From a checkpoint of a small mixture-of-experts model trained on Wikipedia.
Size: 9 layers, width 128, vocabulary 8192, 7.37M parameters.
Experts: 8 experts in each of 7 layers, 96 squared ReLU neurons an expert, 1 pick a token, a shared expert of 192 neurons.
Below are experts of layer 2 (counted from 0) of a mixture-of-experts language model. Rows are named router (the router's row for the expert), up (a neuron's input weights, with its number) and show model dimensions 0-127. Each number is 50 + 12 x the weight over its row's rms, rounded and kept within 0 to 99.
After each expert's rows: "gets" lists some tokens that make up at least twice as much of what it gets as of all text. This comes from a sample of Wikipedia text that the model never trained on. Tokens count by the router's weight.

# expert 1
router:56 43 39 41 76 59 44 40 34 34 49 42 52 48 61 50 56 50 77 46 58 38 68 63 41 59 83 51 56 45 50 54 58 43 74 46 43 43 57 70 30 57 53 47 57 56 32 64 57 51 74 56 63 55 66 50 67 52 39 56 32 60 45 62 47 73 45 31 59 21 17 45 54 35 52 50 57 43 51 65 57 38 47 46 49 55 52 65 60 55 52 08 49 58 57 49 40 53 50 54 36 62 51 50 56 56 55 61 37 59 59 36 57 55 37 51 42 27 32 64 47 64 62 57 43 62 45 36
up12:66 46 51 41 44 56 44 53 40 37 50 50 55 53 60 30 48 42 38 45 61 21 60 55 56 47 47 48 71 60 31 41 31 69 42 64 20 39 30 53 31 53 52 54 68 49 50 50 39 39 59 65 38 45 38 47 51 52 53 56 35 56 42 59 52 40 44 49 54 66 45 53 59 44 41 71 27 41 39 28 65 58 59 32 39 71 53 57 50 62 70 42 56 66 50 66 65 72 59 42 38 69 32 54 44 41 34 49 74 48 40 42 38 61 43 64 38 50 63 54 40 73 70 69 58 56 64 65
up13:45 58 75 60 41 49 69 42 50 39 48 57 35 41 40 30 30 39 49 41 43 45 29 43 70 58 61 54 41 65 67 45 54 54 47 64 69 49 61 55 26 49 52 51 39 52 46 48 39 52 51 59 66 50 54 46 57 50 70 68 56 49 46 32 50 42 36 52 71 57 41 47 61 43 25 57 76 40 45 30 75 62 54 58 39 53 51 40 58 43 22 70 37 31 50 41 43 60 59 60 40 42 65 40 34 61 69 61 36 42 60 49 44 61 68 44 44 44 76 40 23 55 55 65 67 53 40 48
up14:58 54 47 47 60 58 40 48 52 43 51 51 39 43 41 56 36 20 36 66 33 30 25 43 36 77 46 51 43 53 51 66 60 47 38 42 45 66 70 39 41 46 49 23 31 21 53 43 55 64 70 51 62 53 54 48 67 23 15 61 61 40 50 35 53 53 41 55 56 40 43 45 52 51 72 49 60 53 41 60 44 55 42 46 60 52 57 60 52 50 51 53 57 59 72 52 68 56 72 42 56 68 35 71 18 55 59 47 45 40 46 51 40 55 53 52 33 44 48 40 56 57 67 67 35 54 54 50
up15:34 49 55 51 70 61 49 52 43 38 47 63 56 42 17 36 54 46 69 39 34 40 44 52 59 43 61 41 67 57 56 47 39 20 61 54 44 64 67 52 55 62 57 56 54 60 37 45 70 46 52 58 41 57 55 51 81 65 54 46 40 29 39 50 53 35 57 56 70 42 12 47 44 61 66 58 35 39 44 74 49 57 55 47 55 48 41 52 59 55 39 56 29 45 60 47 45 31 54 46 60 46 51 52 49 42 47 67 45 54 39 39 62 63 10 54 39 54 39 30 46 60 33 68 38 60 56 55
up16:45 39 57 46 27 69 64 54 48 59 55 66 49 51 37 40 17 51 51 32 60 55 46 32 55 50 37 55 46 37 64 53 71 44 47 45 59 43 45 48 46 67 54 56 46 30 45 47 73 64 48 57 46 53 29 53 57 51 46 67 37 41 51 49 40 62 42 60 72 73 35 43 58 42 50 62 58 54 63 51 55 40 50 87 41 40 33 25 42 40 47 54 60 34 30 51 72 25 46 43 42 67 45 55 61 51 78 61 58 42 54 35 27 50 53 46 51 41 50 39 47 69 57 49 57 54 43 74
up17:72 21 40 53 44 56 68 47 51 34 52 72 59 65 40 68 51 60 65 38 53 37 43 56 60 39 48 43 44 63 61 66 35 55 44 57 43 49 60 42 54 56 58 47 45 44 52 44 59 65 31 47 69 38 26 27 36 58 57 48 83 47 54 42 50 49 50 60 47 48 59 49 65 50 85 49 29 50 51 38 68 46 65 75 50 39 59 45 37 51 20 43 65 51 51 39 47 49 30 59 79 42 34 52 51 48 30 56 54 42 53 54 51 61 54 57 40 35 47 60 58 32 35 62 49 50 31 48
gets: " ", "1", "2", "0", "9", "–"

# expert 3
router:67 47 54 42 25 64 55 46 34 31 68 59 35 58 62 75 57 38 44 45 53 60 62 32 67 51 71 48 48 72 53 34 38 34 47 40 69 63 51 47 43 58 66 32 45 52 46 42 35 51 44 51 27 55 58 34 58 45 61 37 57 33 36 68 35 37 55 48 48 57 36 50 51 38 58 39 38 42 52 51 56 39 58 61 52 64 70 53 73 39 31 50 47 47 63 78 76 49 49 51 51 60 63 56 62 54 63 60 46 49 49 50 35 61 63 49 41 59 21 28 42 68 55 47 39 50 55 29
up12:46 40 65 50 59 33 54 50 40 49 55 59 50 38 62 49 35 43 59 48 28 43 51 75 57 61 43 50 50 61 39 51 44 75 73 51 35 40 59 47 39 41 45 63 51 62 44 55 53 59 49 40 68 53 46 66 72 37 47 58 31 49 50 40 63 57 27 65 62 39 50 39 43 67 63 63 41 36 56 63 44 53 50 24 34 61 31 47 68 53 36 49 46 36 52 67 43 63 24 60 37 39 37 69 40 45 37 57 33 66 54 61 46 44 43 46 32 34 44 59 43 78 49 52 44 33 68 22
up13:47 44 66 51 62 65 38 40 27 52 61 60 45 20 67 71 63 45 57 56 55 59 39 43 56 45 64 43 59 46 59 48 43 36 55 61 62 64 37 48 56 86 62 48 57 53 43 46 41 43 48 27 41 63 57 55 50 34 54 43 47 26 33 67 34 64 46 44 61 62 47 27 38 45 49 38 27 44 55 43 58 70 71 63 54 61 57 49 40 48 36 42 46 35 56 31 33 53 50 70 65 72 51 58 60 40 55 65 52 46 46 46 29 60 56 46 57 41 25 73 34 41 52 35 46 51 43 38
up14:55 48 59 51 63 48 55 52 46 55 61 56 58 40 45 49 34 62 47 22 68 49 43 62 43 42 77 64 58 56 37 49 79 60 47 29 64 56 48 67 48 67 58 56 66 54 46 58 60 49 41 77 47 67 51 63 44 67 51 64 66 47 34 43 37 63 56 46 40 56 37 20 55 56 34 33 25 50 29 64 50 30 29 36 64 53 39 47 51 58 65 40 45 50 44 59 37 43 51 44 32 72 58 58 70 51 36 57 55 69 63 48 43 47 42 55 35 60 54 45 24 55 50 39 52 59 36 34
up15:50 46 65 64 47 67 52 30 68 42 32 75 30 71 51 45 59 23 56 43 45 43 54 46 62 27 57 53 48 54 46 59 51 49 22 57 62 61 57 53 58 46 67 44 63 51 46 46 66 49 45 47 56 37 50 32 42 33 45 51 54 66 35 43 51 46 22 65 41 56 50 24 46 55 60 51 39 21 57 52 57 42 32 34 43 44 44 86 49 50 47 27 42 65 43 24 64 52 45 62 52 51 58 62 56 62 45 29 31 54 69 63 48 62 54 52 39 66 53 45 42 40 54 57 65 44 48 43
up16:65 30 43 69 39 32 55 40 46 58 43 60 48 33 56 41 43 46 53 44 49 50 29 71 59 41 51 34 42 40 68 50 48 46 51 59 60 29 26 39 47 47 63 70 46 38 37 32 50 39 62 41 40 39 61 43 65 68 44 60 41 34 37 45 46 46 36 71 53 54 48 36 57 46 68 51 76 46 40 41 55 58 71 60 62 27 21 51 35 37 61 43 52 60 39 63 38 37 61 52 53 45 44 74 61 71 52 59 49 72 64 55 41 77 59 49 46 49 43 69 40 47 47 41 55 61 49 71
up17:52 39 55 61 63 34 30 43 16 59 38 63 48 63 52 38 42 40 52 74 70 62 30 45 60 76 40 52 63 59 64 46 62 36 48 52 41 62 47 35 44 63 71 59 44 70 31 38 51 50 42 51 69 45 43 51 49 44 41 63 66 57 36 57 45 48 53 56 41 38 36 41 59 78 52 39 46 42 40 31 46 56 65 61 67 49 42 49 50 28 58 46 42 35 55 46 65 22 68 76 26 52 56 69 55 34 52 64 52 50 44 56 50 47 50 51 40 40 36 67 56 38 50 43 45 49 56 63
gets: "0", " C", "5", "3", "4", "6"

# expert 6
router:55 43 38 49 42 63 72 39 33 34 54 57 33 36 45 70 47 29 55 55 46 22 56 42 60 53 63 32 54 55 46 63 70 45 38 47 51 31 60 61 30 48 45 69 63 62 54 61 47 54 47 37 59 57 37 61 85 45 27 51 60 47 53 44 30 62 34 76 48 17 50 59 40 38 55 60 54 52 34 51 50 45 47 50 62 62 50 54 42 40 46 43 43 30 38 69 58 29 65 60 58 50 38 58 64 50 70 60 43 56 36 45 61 60 37 68 47 52 37 56 55 45 48 55 54 45 49 23
up12:58 11 31 35 72 42 42 54 51 32 32 69 37 43 71 54 59 42 30 39 37 36 51 73 50 63 57 49 66 60 60 43 53 44 56 54 43 51 44 59 36 42 69 47 36 57 44 46 62 31 52 60 51 71 46 48 28 48 56 62 47 61 39 65 64 53 53 49 63 50 43 58 41 45 62 62 29 40 72 59 64 49 43 48 54 60 51 58 46 62 41 66 57 47 39 50 89 35 46 36 43 57 46 45 54 37 69 42 65 48 43 24 44 43 52 52 42 43 39 32 63 55 58 57 67 50 44 38
up13:68 56 25 45 48 35 23 58 36 69 40 60 57 48 56 68 36 56 56 45 58 47 66 73 56 39 46 42 58 38 50 68 22 41 53 38 47 57 38 40 39 52 42 55 38 38 50 35 50 62 58 58 55 45 55 35 28 49 62 54 53 60 52 66 59 43 63 49 47 30 45 23 80 52 61 48 59 38 49 43 34 33 47 65 13 64 42 56 67 44 54 40 56 55 36 35 59 55 43 46 56 51 68 50 60 44 50 33 48 57 48 47 36 60 30 50 41 62 66 39 58 61 41 67 57 54 55 72
up14:56 48 32 62 54 69 52 51 40 28 68 41 49 42 51 34 59 61 69 52 39 66 39 50 58 53 62 57 66 44 39 40 48 52 81 43 24 45 67 47 28 33 46 36 33 40 34 54 52 28 64 40 32 51 48 42 46 49 59 43 67 41 43 47 48 59 64 48 41 38 51 57 41 44 45 55 64 35 61 49 65 58 55 57 45 52 56 65 55 46 34 64 20 53 59 54 61 61 62 47 22 41 79 52 60 42 59 61 56 59 44 62 30 43 29 63 64 65 27 38 54 66 59 53 51 62 59 55
up15:57 54 64 36 38 53 53 50 54 56 38 61 59 55 49 38 29 34 54 46 44 45 67 52 60 56 67 59 51 45 55 35 77 55 37 33 38 46 60 50 23 69 55 60 49 49 37 44 36 56 58 29 40 62 34 54 80 77 59 77 28 48 40 54 37 49 48 45 78 46 40 44 42 54 32 59 43 62 54 49 20 21 78 55 50 51 58 43 54 44 56 38 56 61 49 46 33 60 59 41 47 56 55 50 34 33 43 58 30 62 58 56 41 64 56 61 50 57 32 51 52 45 47 66 37 41 61 50
up16:44 32 23 18 57 67 53 59 45 47 58 45 48 51 36 38 61 33 70 25 42 71 38 44 58 56 60 57 62 35 49 42 58 41 61 54 39 53 50 44 59 61 51 43 66 53 43 49 25 52 56 46 47 48 49 51 64 29 31 52 50 48 41 58 80 64 53 73 60 51 42 46 48 44 44 58 37 45 56 73 50 53 66 25 57 49 47 39 51 46 40 46 42 42 58 42 75 62 48 63 54 62 46 61 41 70 56 50 47 58 55 14 18 66 51 30 67 53 41 55 50 55 50 55 38 60 44 46
up17:55 43 38 68 51 43 30 43 41 50 61 56 54 49 46 39 42 45 57 57 43 34 53 59 76 38 59 38 60 36 48 38 26 53 31 49 53 48 52 59 56 50 57 41 50 52 24 51 39 50 55 49 71 37 47 39 52 60 52 52 51 68 47 61 56 58 54 44 33 55 45 41 37 56 46 87 59 36 61 53 47 60 64 58 25 62 52 27 54 53 53 52 47 72 63 61 66 25 32 41 46 74 36 38 54 43 57 54 35 31 70 48 53 76 63 35 31 66 66 59 52 28 43 56 30 50 46 67
gets: "\n", " a", " |\n", ".\n\n", " that", " \""

# expert 5
router:50 46 74 66 50 65 80 42 53 60 41 51 49 29 63 52 38 48 74 32 44 53 44 37 40 39 57 43 60 55 61 87 57 37 56 37 50 66 31 47 52 30 65 46 54 49 57 38 54 61 46 40 64 58 30 39 50 65 61 48 62 53 25 44 38 52 48 56 65 65 41 47 40 47 41 42 34 56 58 39 45 37 54 48 57 34 72 43 33 49 42 46 56 27 81 58 51 35 32 57 39 61 30 73 56 39 46 39 50 42 62 58 62 59 46 56 40 36 30 46 49 50 48 67 61 46 61 43
up12:52 40 45 58 60 47 54 61 41 49 42 60 42 48 62 44 41 70 58 41 55 39 33 39 50 42 60 57 61 39 36 54 50 53 61 34 70 44 61 42 51 56 52 80 29 49 59 72 42 51 56 72 56 56 51 54 47 53 49 70 52 44 35 69 31 44 46 48 69 57 32 45 52 66 26 72 49 30 30 48 65 48 53 71 57 67 39 45 48 62 46 39 31 43 68 49 59 54 57 24 41 12 30 36 65 47 44 55 60 55 56 57 33 37 58 48 61 58 47 49 36 73 76 46 48 42 44 57
up13:52 18 61 41 64 34 71 46 53 40 38 51 69 49 41 45 65 34 37 41 49 50 56 59 55 66 69 33 60 52 34 51 60 35 51 49 61 24 52 39 43 57 54 27 50 41 34 71 54 28 51 42 61 38 51 36 57 51 49 36 39 60 40 48 49 41 39 61 43 47 54 54 40 60 49 38 43 12 52 56 61 17 43 60 61 37 35 58 62 66 53 59 64 45 48 62 64 38 56 48 39 54 36 57 66 60 59 48 51 38 54 64 69 50 41 56 52 61 41 57 21 50 48 73 67 46 47 59
up14:56 56 32 34 35 35 46 46 51 49 45 47 67 46 46 87 64 39 50 46 43 45 36 48 49 51 68 69 63 51 72 62 30 70 58 45 55 66 53 49 36 34 83 51 87 52 54 53 54 55 66 52 69 28 57 44 54 33 39 44 63 15 46 36 53 34 69 55 67 41 49 50 55 37 51 46 35 34 41 48 50 57 62 52 51 53 46 38 50 33 56 68 45 39 70 52 55 51 64 43 43 64 60 41 42 55 43 51 54 49 63 41 50 50 48 47 27 55 53 46 43 39 53 55 50 34 31 62
up15:66 24 61 55 28 47 36 62 66 39 64 42 52 54 26 45 42 44 42 33 66 52 51 38 50 39 65 55 47 59 47 56 47 57 35 57 56 51 55 61 41 54 60 34 50 29 45 70 36 52 40 35 32 56 45 37 50 43 53 50 45 28 41 58 35 36 45 64 55 52 42 34 33 62 42 61 72 61 48 70 61 30 61 59 61 37 45 70 71 28 44 51 47 48 44 54 59 41 66 20 45 34 69 63 44 51 54 45 52 35 54 69 50 52 37 35 33 53 54 69 58 72 62 44 41 62 61 34
up16:46 54 45 39 43 41 53 79 45 39 51 53 52 42 57 58 71 24 54 44 47 46 56 76 59 66 53 60 39 53 55 53 58 61 53 62 65 56 45 25 51 59 46 54 41 67 52 31 38 53 50 44 60 61 58 70 67 46 54 49 47 53 32 31 49 51 33 57 51 25 43 32 67 42 54 29 37 34 51 58 53 40 50 58 58 46 48 66 42 58 66 43 65 59 44 66 60 66 52 59 62 62 60 50 43 53 37 37 26 64 55 46 75 78 55 26 30 60 61 48 46 45 68 46 51 39 41 81
up17:50 43 59 51 49 55 46 38 49 46 61 53 80 57 36 59 39 61 50 41 28 54 41 55 26 43 72 49 44 58 79 35 36 45 19 43 40 61 44 71 51 46 63 52 59 42 40 60 51 38 34 61 50 53 45 39 36 48 23 45 43 21 69 64 18 49 58 56 51 42 53 50 65 56 46 71 26 53 56 30 41 56 61 56 56 25 61 62 52 56 51 37 52 55 56 41 38 64 57 67 37 35 57 58 56 47 48 62 41 61 66 59 40 47 60 59 58 28 60 48 36 45 54 56 43 59 68 46
gets: " the", " of", " The", "'s", " his", "The"

# expert 4
router:71 33 58 80 52 60 36 37 34 23 56 70 29 40 43 41 36 49 62 38 57 34 35 68 52 31 57 67 59 46 37 44 55 46 53 37 49 56 39 58 48 53 62 45 52 60 21 32 59 38 70 64 45 40 56 33 59 53 37 48 57 29 41 39 55 53 36 56 55 46 56 50 38 57 55 60 45 38 42 38 57 64 57 55 41 59 53 54 82 56 51 54 35 27 49 72 60 51 43 52 60 63 43 50 46 35 50 58 67 43 32 59 62 56 38 49 32 37 44 49 27 30 66 52 58 36 51 59
up12:62 49 49 44 49 67 59 45 38 50 75 50 61 48 44 64 32 64 55 56 37 68 43 66 68 58 44 31 60 60 46 36 65 41 55 56 47 37 24 33 53 37 60 46 50 49 55 49 40 62 50 54 56 58 74 57 49 23 64 39 30 39 14 28 31 54 69 48 45 57 45 21 78 30 35 57 46 53 45 55 45 22 57 56 47 57 65 47 53 30 57 38 33 47 44 54 47 44 63 56 45 47 57 57 48 62 60 61 46 33 67 66 40 58 46 48 46 53 65 69 47 54 51 48 49 36 50 50
up13:42 43 41 37 50 34 39 48 54 64 70 59 58 54 50 42 54 55 49 55 57 46 45 59 65 43 52 50 48 58 49 59 39 46 69 38 55 76 36 45 36 45 49 47 29 47 25 63 69 34 74 38 68 51 40 53 55 33 62 38 33 43 51 50 65 54 51 51 77 47 40 42 38 41 11 41 39 41 38 57 63 51 54 45 53 36 50 55 48 50 33 50 34 67 51 60 46 55 49 59 52 56 70 73 39 43 62 74 65 41 56 42 20 57 38 43 64 73 62 60 52 39 53 69 61 59 70 60
up14:72 48 62 42 52 46 69 66 45 59 54 47 63 27 41 42 45 58 59 38 39 56 50 34 58 52 58 42 47 57 49 47 51 47 41 45 36 55 42 12 45 55 48 44 57 40 40 67 60 51 71 42 50 56 61 30 54 54 64 46 39 71 43 39 48 39 49 60 47 50 40 33 37 38 48 36 37 49 47 67 71 54 39 51 73 54 52 53 73 14 50 39 58 80 43 50 36 37 57 43 53 68 35 53 46 51 66 58 47 59 48 29 62 54 56 86 55 36 51 36 52 73 59 43 50 59 39 39
up15:55 27 45 49 42 59 49 51 57 50 58 41 56 54 31 61 60 43 38 33 56 48 44 62 46 55 55 52 78 68 50 34 75 66 48 51 61 47 68 61 55 60 47 48 28 56 41 31 54 50 59 41 65 50 58 58 58 36 44 29 53 37 40 74 33 28 44 53 73 36 51 61 66 41 30 34 49 39 49 47 31 50 50 41 22 50 50 57 63 49 57 47 58 56 51 61 52 58 53 45 48 66 61 54 55 53 80 74 27 51 45 38 38 42 54 51 43 56 41 44 44 57 52 85 43 30 26 42
up16:62 66 35 52 68 41 53 54 49 30 56 38 41 36 59 60 46 46 57 46 56 62 61 61 36 49 58 56 42 55 48 46 28 54 61 37 75 70 44 44 46 62 56 38 62 50 45 45 61 42 53 35 59 47 32 51 75 51 18 36 55 63 28 70 57 40 39 50 70 38 52 43 40 49 24 78 55 41 35 48 42 61 35 48 48 73 52 47 60 51 40 39 63 61 46 42 50 44 58 70 41 47 53 33 39 36 22 74 61 33 56 44 47 41 47 41 68 44 57 35 37 57 56 70 44 38 57 47
up17:49 58 31 38 69 40 40 55 44 52 41 62 42 46 45 52 51 45 53 75 43 16 33 47 47 49 81 48 43 63 60 46 61 34 79 43 49 61 48 61 35 45 54 43 37 54 52 44 36 69 51 49 35 71 21 46 48 72 30 50 65 37 46 62 45 50 42 56 64 51 41 57 26 53 58 48 41 60 37 50 65 54 74 63 39 32 46 45 63 56 52 58 48 63 56 37 49 61 62 57 27 44 61 70 47 41 55 60 40 46 35 38 57 61 57 46 37 59 47 63 47 78 46 58 47 31 45 61
gets: ",", " and", ":", " |", ";", ")"

# expert 0
router:59 44 45 54 75 52 54 68 36 54 46 49 69 46 32 32 39 55 52 58 75 38 48 41 43 54 54 65 39 74 50 50 63 52 58 67 50 60 66 39 31 69 65 61 49 55 27 48 54 33 57 42 57 79 43 40 43 33 43 53 45 50 63 39 47 54 41 78 55 29 18 57 34 28 50 57 45 44 55 57 52 36 45 49 55 29 44 46 58 32 50 35 40 52 33 44 37 56 69 52 51 39 58 54 39 48 44 50 73 43 62 47 49 56 54 50 58 58 61 56 24 42 53 60 60 51 16 54
up12:60 56 56 54 44 66 51 49 56 46 45 33 33 32 59 65 41 64 48 53 22 37 52 71 40 65 48 87 49 58 37 36 53 58 49 54 67 65 53 40 37 60 43 61 41 54 60 60 45 34 52 42 60 59 46 48 57 56 49 40 69 35 71 32 51 47 41 69 38 44 42 44 47 36 52 46 51 41 56 26 64 45 59 39 53 41 53 53 79 46 57 34 50 44 50 51 49 50 47 49 42 76 38 36 61 65 64 43 54 41 52 25 65 67 54 32 41 49 39 43 46 21 77 38 53 53 65 71
up13:60 59 50 64 52 52 37 52 44 51 36 52 63 36 66 26 45 38 58 52 54 39 74 56 45 46 60 52 45 53 78 51 47 54 48 57 59 53 43 33 62 63 69 36 47 67 35 34 49 54 45 38 42 63 39 60 68 28 59 47 48 61 44 66 35 51 22 48 60 40 26 42 57 58 49 56 35 52 62 41 49 45 59 84 78 70 36 43 55 47 40 45 51 52 45 48 41 34 36 75 33 62 50 36 23 51 66 60 53 57 50 43 60 50 31 71 46 50 48 54 50 38 61 35 67 66 44 52
up14:41 47 48 48 71 43 53 37 05 61 58 47 51 48 62 57 45 35 61 47 39 68 49 59 74 58 64 50 47 50 51 45 51 52 65 29 44 47 58 66 66 65 55 46 40 59 51 48 44 63 54 57 36 49 28 40 38 51 73 47 55 26 60 38 27 60 53 61 63 33 51 48 56 38 39 45 50 52 32 25 26 53 45 50 38 35 69 34 57 40 42 61 57 49 68 49 63 40 60 54 60 45 66 63 51 51 60 53 72 41 45 30 57 64 46 64 37 52 50 65 38 50 62 46 37 48 76 30
up15:49 37 45 60 44 57 49 56 65 54 65 73 45 33 55 73 71 38 62 48 67 38 39 49 82 55 60 45 37 40 38 49 45 46 59 39 35 51 55 47 58 48 56 38 34 48 71 60 59 51 43 55 38 52 40 35 64 33 48 43 48 78 51 44 38 46 59 49 64 66 47 46 29 41 42 44 74 59 42 58 57 62 39 71 67 71 50 53 49 39 39 56 43 20 38 63 57 40 51 49 58 50 54 42 52 43 29 55 33 54 66 41 31 62 74 44 57 44 46 20 28 46 43 61 39 46 37 45
up16:73 23 41 45 40 66 51 47 29 53 58 44 46 35 38 51 44 42 54 55 60 46 54 48 66 53 49 50 44 55 56 54 44 44 54 60 41 61 32 28 44 39 50 49 43 57 68 52 13 34 63 59 57 57 50 43 70 64 55 59 32 79 47 57 33 39 48 32 48 39 51 44 36 59 68 66 53 57 49 81 23 40 46 37 21 48 39 61 52 41 54 51 60 62 62 22 62 55 58 47 41 53 47 46 56 68 59 58 49 63 77 53 46 50 57 54 31 44 46 54 73 49 55 54 59 70 49 56
up17:61 38 37 50 44 36 46 44 44 59 35 50 62 56 40 56 50 51 66 57 65 32 50 34 60 57 53 55 45 50 58 54 49 44 31 30 60 36 35 36 34 44 41 40 51 25 34 63 68 58 32 44 54 84 31 29 33 64 18 60 39 38 44 55 64 56 58 59 33 29 54 49 54 48 52 55 57 57 19 68 41 55 58 48 62 40 68 56 51 34 58 62 51 51 48 39 48 60 40 50 64 56 60 70 43 60 65 35 63 71 65 44 39 47 76 46 51 60 43 66 44 49 44 59 49 44 40 51
gets: "-", "|", " |", "p", "in", "c"

# expert 7
router:65 34 51 67 71 60 50 54 57 50 38 54 48 59 50 42 30 31 54 49 43 46 55 35 49 56 57 63 43 23 76 41 53 52 40 58 45 30 40 29 53 67 63 73 55 55 60 37 39 62 64 60 39 67 43 65 64 54 29 59 33 50 15 40 28 59 55 74 77 49 30 56 65 60 41 51 48 40 40 38 47 60 54 49 61 51 69 46 55 53 48 54 51 57 60 60 51 55 50 65 55 38 48 43 46 59 37 41 52 53 61 31 38 53 60 67 55 35 42 47 69 46 62 54 19 42 42 49
up12:58 34 50 26 57 52 44 58 45 44 57 63 47 36 56 25 39 30 58 35 50 47 49 38 67 57 62 46 53 55 30 53 34 51 59 52 51 44 45 53 43 52 68 52 43 39 56 55 36 76 32 40 53 36 61 71 64 40 39 63 50 60 43 36 51 38 34 49 46 41 52 57 56 66 53 58 61 48 42 53 27 51 47 64 39 20 69 57 62 43 47 29 51 48 49 60 82 47 57 32 67 52 44 59 76 61 44 45 52 34 62 29 45 44 49 68 63 38 48 56 55 54 40 72 62 38 50 18
up13:47 53 53 73 61 55 79 48 51 55 59 36 49 62 50 44 39 46 50 57 43 50 32 59 65 48 63 57 32 62 39 76 49 59 40 51 39 57 51 68 44 59 54 67 54 42 53 60 59 48 49 78 57 68 43 36 63 28 48 38 38 68 49 44 49 36 43 47 71 37 45 58 62 41 54 85 31 44 32 53 71 55 51 46 57 49 42 67 61 36 43 40 38 26 45 64 38 63 39 40 68 62 42 45 31 45 55 64 41 28 43 28 56 47 62 29 57 48 38 52 37 44 47 35 34 40 41 62
up14:56 47 56 62 33 53 54 77 45 44 42 58 60 50 48 40 33 48 40 63 45 49 58 44 56 35 56 38 33 61 64 52 62 61 52 55 43 44 45 40 53 54 66 53 44 46 53 51 53 50 54 47 29 44 46 25 51 38 48 36 47 10 30 22 79 55 60 67 52 55 39 59 70 44 52 55 36 53 73 71 41 61 39 43 43 53 64 30 42 49 58 35 48 50 51 47 40 50 40 63 45 57 57 64 56 56 56 62 63 45 53 28 34 61 44 45 65 24 59 51 74 57 34 58 57 47 26 26
up15:46 51 26 41 59 56 49 62 54 45 56 28 44 46 39 56 65 51 52 47 48 50 50 61 63 45 60 37 67 84 37 49 59 74 52 58 51 49 48 44 37 50 56 44 72 47 39 53 43 63 37 63 53 44 37 34 53 23 70 62 45 57 39 23 57 59 69 56 36 55 47 35 49 40 53 37 27 65 58 47 26 49 47 58 55 62 59 59 51 54 62 51 28 50 48 68 35 45 66 46 32 52 60 46 72 52 37 60 64 49 71 72 59 56 56 59 39 57 58 63 25 37 36 47 40 44 27 66
up16:84 57 30 39 36 59 54 49 20 46 43 49 61 43 55 56 46 55 54 50 45 40 47 49 39 70 56 62 48 47 65 39 46 62 57 57 44 69 54 40 71 57 56 61 68 68 39 54 72 49 43 36 46 63 38 54 60 69 39 55 28 41 59 61 50 45 46 38 36 41 51 37 60 46 65 39 28 56 74 53 69 36 58 68 38 38 50 38 64 28 46 46 28 65 37 53 52 64 69 61 41 56 42 44 57 57 50 61 32 49 61 50 23 65 35 53 54 27 40 55 34 61 52 40 46 58 44 48
up17:60 30 50 49 65 55 42 53 41 58 58 45 33 67 51 45 49 44 67 49 55 48 44 36 54 51 56 63 81 50 51 36 57 48 33 54 39 39 40 38 37 59 45 60 62 45 44 52 44 44 16 59 49 76 52 58 72 40 66 68 34 46 26 55 58 60 52 58 66 57 54 65 50 52 33 60 72 36 43 67 44 38 65 25 52 56 62 62 39 40 59 42 48 41 34 53 46 16 65 46 40 61 49 54 53 43 39 43 64 51 51 27 72 59 59 55 72 54 29 37 51 33 40 60 51 49 61 44
gets: ".", " to", "ing", "ed", " with", " was"